Below are experts of layer 8 (counted from 0) of a mixture-of-experts language model. Rows are named router (the router's row for the expert), up (a neuron's input weights, with its number), down (a neuron's output weights, with its number) and show model dimensions 0-255. Each number is 500 + 50 x the weight over its row's rms, rounded and kept within 0 to 999. Numbers have three digits each.
Before each expert's rows: a language model's description of what the expert responds to. This comes from a sample of Wikipedia text that the model never trained on.

# expert 29
Description: First token of a sentence, line or quotation, such as In, On, an opening quote mark with its letter, or a name's capital after a break.
router:511543439504477476518522546515481482499552434549525430434428545545440527518558509430504491541500459599600613527442576497441562450477455374493428517423526429472551609486445490425542526549462481485409499569531561510519515484528482460537489481504543549414603586463482479441466452508490367501566524528493481449517477522477439449443479369464476473518565424460502543492543490449430459536483535533482499540507511481517466538534490423459486541564593519513517503451570473494553440442497552495523439561470507433478463429540468544550529484554543471453461511509494509538513520577550486418536450430436447485599508542531440583518537440519426535474428557467436625515486459511483565464548454540475538481486530619558544547481475480480497475585475668468555473395496504644596540448464494
up0:508510500502431438493484446537467433491556467520488473466483496526522539526466459479480557438465500470500534530549516537553481502390438504438609517563622568412415452486487501557407471474486570590517469473442382497449562506527550507525548531545449593524474533469575525480488478489447434441396431557481424513478470474444524466380575475518476481527503557518503500456468467538490468474548456507472506501577521476552550453470481471478567554516584445478482505495500519475494461578620488566381463415410427530446392416422547492608463584507502486554512560441493578502559477518454463498536475475538475506585518512390514606513528525496486491531578388482521538468442595514482496550514577542535528421520387514439529435538425581468473521586404416455414478555510539472542460533505450
down0:505525497470530493492499429506498502580471524498509442543407567580432393498492526488507579432486467491422516523585511507515436544456494567509542505529543591441452506521549424416508517521506555462448485497508483470462453447542416482505392578584486609461588519537468579531388409496432541464441403492504530482479513534476485480435458481518480533519550436543460484547449533596579513515478451539440573493489490551499527481422405546508479516498465439480625562455492328405516481430527498522472463568577427518530537452458585589499525390518408485485424599557546492554610402546520482529563479498523429454422558459545567541539501516471499533510467429531413557461483471537456514512479540442501468453475413496529447469497506416499575479553505493473501507525577465568497468526587564

# expert 63
Description: Word pieces inside longer words after a short onset, such as r-ay, sh-ap-es, ingr-ed-ients, often in science or German text.
router:537463483537474439525433535451435477542488523549541482518515500559571568561539446436523502583424439448512517502454427447571518516445441533489453555504510436506556573441452461475505489545581507489530461525567450526541494473519497673560469539451546544543513416553487505574482526478500602472484494497518536565541449412453539490414529487487560520521544453518555482527510591557458487521430543530538439493495496582491430439519496588483451520552403528530449520504417421484516442424509536394511433505581503477432509531342521557464512463513423471503473513432489466484507521481504530517513506484402601464584528542519402452483532449556627535480479516474498493503437433421456629415503462522499536562489500548578623581538536600446591373522489484584508442483489526474567491522519519
up0:500541574427589410555455574419500452501452567525468418532500520516565468507527584492528393531492505515534516471479437498466473551509539568614463526533459469434404463394569455481454550536533517478478504512497489453528526525554523535473498474420539545501523416531523391550561438482459488477531478544583541483467525431540481551457466575465566543506498495562540488451503447523478451394581461516560527453571486559581493483467478483491500579528476461494585511529418543541492447482503458460445470539597446485515541504469481559423414380496468546494507458465598453514509440436468478543503393470495458469592546474486462535591500443567605428470498525506549527463428544477585471503499528394526526624493580523415468515546515386471456517439563373574510492445452553454441477472612516
down0:471539436590472498516478605487501589427526519500469463479465543447519546491546428538527529511561465476485413535417572428552474558491552493570479525546533492472455503373554537469512480518525546477498569528589442485505598556444537471513445551526531396420479556534427471582527558422450483524538429549519449495484557465436469481586473516499536555587592561424540564526481498522532649539387522559514499396517466478497532501561591536508470509513463476449504513503580540511367494434512522539465455485537547548463487514467454514518530500498496466497425613533470483520552527471463540449458482482631499505427475529479464533450419437557552555366505458425495462408549473509441474509520445527522471505579408442461577451529449440480450620522495517508533490519472464552440613444498416

# expert 32
Description: Final words or pieces of place and institution names, such as United States, Tennessee, Luxembourg, Research Institute, Commission.
router:523461455507490530460456524497495560478478489472452463521436532521472380476548476500498509456500445532384542448510540520474482476539454442479469477489505539528521427453540514491530548525403607463482479572577481427403504572538523523519424522550546465470552529432459496410511487467521553463552576471582492525563623511503534438549551541531515516544522554530528575501478549502518579541508520515559454604459539540550482434535514471560453529487483550457435527493562497463437497576545468554586627551516437496471583564516514646484500470451521477490494443423557548631526545532543532504583418539542462472521533468461503485519515473546510483427451455546524494576407511509491383458541476548526390520574510364592540505544494501399378453566536505515513464546464412365464418468435516
up7:472485626559543428513461441455486473652487518496566438511463383384468587471540501496424541612490534441503503491428446460498502445523483541545520480547505573411476453447518467453518462455493453540523550556530503525414508432546584527507507501545486505530417559505599525574491427560527480557439499432494483549528543536461432459470390454511442529560418455454490380477502422498554577472540518451496515437512560535567433543507470517510540469515533394462436502486526495496518440480494397531441468556424576508482498485427471528436534507474541557482603547471532535483494566520471477476413532539508498608497427591544512502493598514398513474500509541528555461443522569452526547479511458398568493546492526370581504527529568447518466501444563462418512484504608527497560468463563532
down7:519532485489478538455544492539527518451488460464527489466540507479566481482570517494541495417476502573374580534502448480510466471590519472425534461476507510484545488458433513560608443528409524624567450450516494468555518455485422555571454411458444370436513585575425530539435528466452429444523460553511489445440491470442485529528444516593612489488502395495527565570505495533464552561558480531489525489494535493417497473512544492419463509471414509482524502524472395503510486514496478451490428407460487426473426492542491400505646513437525552498494449560490519487522567502460520510448598485412463507534506507525443474476619551439432437408479496527483526484558611575481546584469486424595499510497467502436457569522463423436473420534439618463469503588544544431437479518507508

# expert 24
Description: Final pieces of foreign names and words, often vowel endings, before a pipe, quote or and, such as Enri-que, Gill-es, Tit-an.
router:553523534530504483481461563491444537608489400500422554527419488486584491500575498472473500397501434578499419468436486655567457534560494413451453419538526588556447494462476532487524578438481534422444513476504571491485527507525495470547456509530576505435482481446503552475541467425443469475543462517546529563481539560436552426499537516508462534540542470540511515494509616516493537541478570506563522555465451498428479501529515472557483425577506535478521457503646515482476479531562626545518601481463448492523519511548505507476521458451541495455473450540483634556496516480502530494475533611440487470459411452406549493551518452580563464510468517530546529513418430473512402466553448515417399547438448405558554509434512578411442439578491473565524492594533441442448496500400516
up1:444505563439511516499431460520503575519479476385495550507440586443470402494519469505554589509533567492557404513517471528457416471464506465462487462569510459458484494451492515510493531508457431508463541513489453483502534536542442482378455522480460533570488492512524387479571452450465479490518416482426512620535455457529633550501463567516487501469385406486506481488472459478474563517535592597565465477547519426438513486560516485506660435569570472537358463482448503453420492530459460542483504510498494590569496505443586527480568545408560446491466493453437457530460442449498363591480530467540424564526495511535483476503552516498477543539506522548434475448485485543520439500397478501495389555420465559486429567442522513391514425428527529467565531518448462446553474511445521
down1:521491517489504480483486543564482475544492606523545464496485489514405570491482512460617537514535485479495518478464534569483514583469515465524439506461499570503333522402402570587524539483492559406528529496444436545562494531546517464551466488516553464528479473379473433535498511447543569374521460543364487525488435526410492486539406438485542612393481602509463572526448512451507447446428547549559491511450486612441530472613554479524537453536473439464498522488551375466486555477468513403474521515512487515552451538501460463541542431537525422453597564424461477466536525528497524494580501493476474434543488521525460449522477427507461444553470486490500425497542423513495523463377476535498505583539497442592488441534520553413446481474587519441531419497538496535450521599469454

# expert 35
Description: Capitalized first pieces of proper names and rare words after of, the or a pipe, such as Ab in Abington, Des in Desna, Saf.
router:554553431541426430593569537530484498469529565569435571474455533514348547530508618462468497449533473550544599468526506517481519470517441452454423487493560454462497540493445501444535465636516441356449504504543490499570449409519496488538495564535559448497564511450519588404535485466587484449542523512517586517528440512454493522533479443470574475513560523544620512474558506430439517586434558515554449435494543543574493482540477487496591554549474562476654481563497490471573469438480513446528452511517541477482428448441533511511530469452467469496511497475500516469403527501550532415531448501470437501449457565526433475602523400475440539438468531475431462537491442512514554479563453545464510538532535557463549528506474512530418478584543536529523461529488580469532462573652563
up1:533540511568553466542476460531535488562485478482525525444483465465547478535462525471514473571435554399523483500540461411458500461500498547556595486585488485432465491499510490497489492423477489508621530481522597548495480519493461371546617482533489477424502453444471480439531527498497528409403518509463566506488409492492436460504524595519522496410468533465486429510487449514589509503519466471551482424478536564457533517391465543474520490467509390495473525450460551543533490499473434560543440440446507432443520521497341549526392449488466579568510483430565576395479506522438405438522571500484493548497464468422567510528441512453438398457518506438539498500475439462551514492333583436457509444462435475498429554591475524568448503495363481416450436453458459530550471552503545
down1:496596496519529534512527602573541529577534584440502481575485585575540483477405512453517520551554431540483542403491542500519585487528437576527464556497526416471582426467534529399501510400502541410475452495474487560429552525544461440531577549584540539495492490464577439497518494498445457481474478542438545489453471611545551557504475502490503511424481534440480514453528542511564543578559490452495535453498451524475536503495571580471493472530534628513449440424374489509476526450452501552458498518468541405481528535570435435508492480514436431480569432540518509488432535538554510452503494475393470532486521491546445426469467537453578592503460458408557420401374519432519498465457548499468483487412479498535415402460495531562522499469458433461449535562541406511506376424463480

# expert 38
Description: Middle syllables of longer words, mostly Latin-derived, such as Recommendations, condemned, remodel, motivates, Aerial.
router:575577508523490509485491493524466560507554606553378501457468523446536471556561625510461541546385545375536524509541456557569474516472506535539495558540516452481563502455530557471463581505531377559528468566583478459411556510559427536411516550589519542584413518401543506456503575579515578500530467464476533558554347446585553500528526474491561514544490459514494553507568474460505547500501560554585449471473484519513518553517483435516533587479491519531502525540530526484462477569532527505544498486571471511485559570499514564452448452436418501562462526442434553455496516536543494470557441512540434446538562463563512528352517512438412551444476534458515503486502538458484510484516460526485415523541476498541425411579599533415490590512536537476503546420423473448469458513480388
up1:534528464503458515544510409521459497481565549478494487544495500440439529474567512612542487542415570449539491560510547552598458443520529509461486534526507513442610455468483492467532480556520498550495513559581470595528493504524536544438573520479487514509402478506562570510526543564509578578466538515542522419563467500518516462539534410484586452543478511482495525465435514448540508479554501589466522487495581583577519518461437538566605493525537440521435540435421496481557562520480451555570480501482488552462502511418570537398443490384526350467558636557428473453523552489491472517579472494469557556496481425493438493442555438428424527475582486442442451481444534505458506517494465517564521496471466526564430556603550476391627452567589562389483514505450394522464503514480539
down1:539542583400467477541512545454423440477583533540494498534571525452521445502453547486499472469448571624416497508528456506542564460544421474510486529463475474591491490521503480453497487458570562519554573439455558573480580493479498486525443499501480521486573471556503571489490393612411458565469505539505508482469528526447461383514529446459577534493439480553520501521538508469584488536496498449579529510508424540547547435544537491544522459623444544481498572538476420544555517552472453404533497535549539479578475461408455490525556480576502581502501484489473480484559506540592503470451508450544443466509476566456531402470593568523506454490535469517570517463532539501466418478518558439414414583408456393531563569499401583563511545464525484500554499487591383606498546592603534

# expert 28
Description: Ending pieces of first names and words in titles or proper names, such as Rocky, Looney, Rolling Stone, Johnny, Blue, Love, New.
router:466421424493552562526494502474479478477553493520484407494491509477550571569518476500483510510488469456495424506553482458517507547537495466530512450532466504534428440542600471503478462412462511477473447578438442485492487540475567524476462480554494481621467449293503450555429550452526560520502462479474500521528438454564541518445543538479528537508527575515340494457535516505569367504604504525564559517506480487606506524523535434524538446545474496508467447610520566533565617497432485514471431455580494472565527408439543317525554519432521536493547524553527499550428499476495461518451549564513517492572396408538509476495495500485554483527489523515534505494527557416419490495498497503453371504575507421472391389570466479506444525571521507492518507527447618514544480499505485
up1:501475448484506540448483533448466437523556489496552460456442486487527456533489382544492461478437422464503367499548516466460518537474422400570630444533478421607432457537505519494459529523490533490563514623538549524515494468501538519460428410435559536595486476448487422647542481480473527496568486427427526438472401522517503576476510565553631566507472550509485480382643514536547502470519478451559462507541547485552478547526495514451460515437511502516531468609486460528531617595489483488517485490609449549538584502460486552557556492432586540451626473555554522483508556460502470561478536483543577450452440461452574496473460503482446464520470606513505555471494489411474517548446454520455535429558452475492502422521479449499461508486529423552492518526494540518445501402488529
down1:514489408577490615510407425535591523595581499520477498460424425562537407420482562532483559480513386532484496397498454463558456468599472385501493479409509464485535491521492549442520510503411499453433496476509562414449506488538530476459497484558555484492509484505451512523560628523406502511466464526525539476482557519503531455489548450457540544424592528638536550476481566526457609545402510529527506468472543536528492422493518471502405520535490573465536481536473471481552475475479451493495508544420477576512583525456610425534508488453458463512536458489459478551394530556446579416430549555489502496522513429445593449499513513482489476505463512483493504514565479503547450493538483532502457541397493410489518503438444488487535428624590520594429463550394538564572445476453470

# expert 61
Description: Short lowercase pieces in the middle of ordinary or technical words, such as ut in clutches, roc in groceries, ope in cope.
router:463524535506500380436444511475471492455524638523518550484496474529543531532468486531534526568427444403558489501450394500656491565446502538540475590539503475494508541489568475504542417568589574474575467510466502503454554480538504586471509502505529493527452475505474502602429578507424586523494500509591544541524408470493537564496545457488526530484523522539508556495503443493486427531403535539526514435539499499530455452519504551453443551507442520603391438557472455467548481506556576510487462408620455485472557570469486558492468491475418464563495566583477443451486504490495496450473564417440594437518494473625392477470475433507594550489479530430439483501471541423524600462515492504454510534541493604548604413550611504461553466498493473515489487434520515560569531522600514
up1:483457462467536559617465459454317514552494465574420521553515426468450479528397465485427564491539494481470452562492506469563554523494556544619457473465495500567499491570501455498485512516549483518503553483517487521525534454504516514498542510393508529452534410517514476569463480497488423490608537465520388576518479459408512580423593556470500543481510521520504473445493537574499457530530479542554507382476548381503470434537500558430546476462543506462424533454456484535496545404439535487400526507546529493490615464390459473467499546495393538518424491464519384494569484397493527465476563455468479391466520533615512517424490450511529394515530448496494529487497518421552549527483446485611509480605451527531426520445461414502507500470570511533387510514439510535513531511458523
down1:520526412511509525458426580596546494668584512515491413455445548543555434463483492580432498467490473597464510486531473455565390491525514520518502591440447425552518584566591580486481475512629510466564424557608443465459535570485524447563523495495555509544481447467509424521575488467514436552577497506698512543487541524446483529469507413517447568523531506553449586503495549569523560481517509514614456441494480574573436479509477463490473529422491542549499459465567539484550501539562519546466544579543438502450571559405490455512507452571525469460395514514436498573427454561507559588507448488573448445505545519533495449534509476519497477521440523473512452536521527475557501474552517490538509520427451449446533587480494519533505530550583476518530420447542585551487510502506501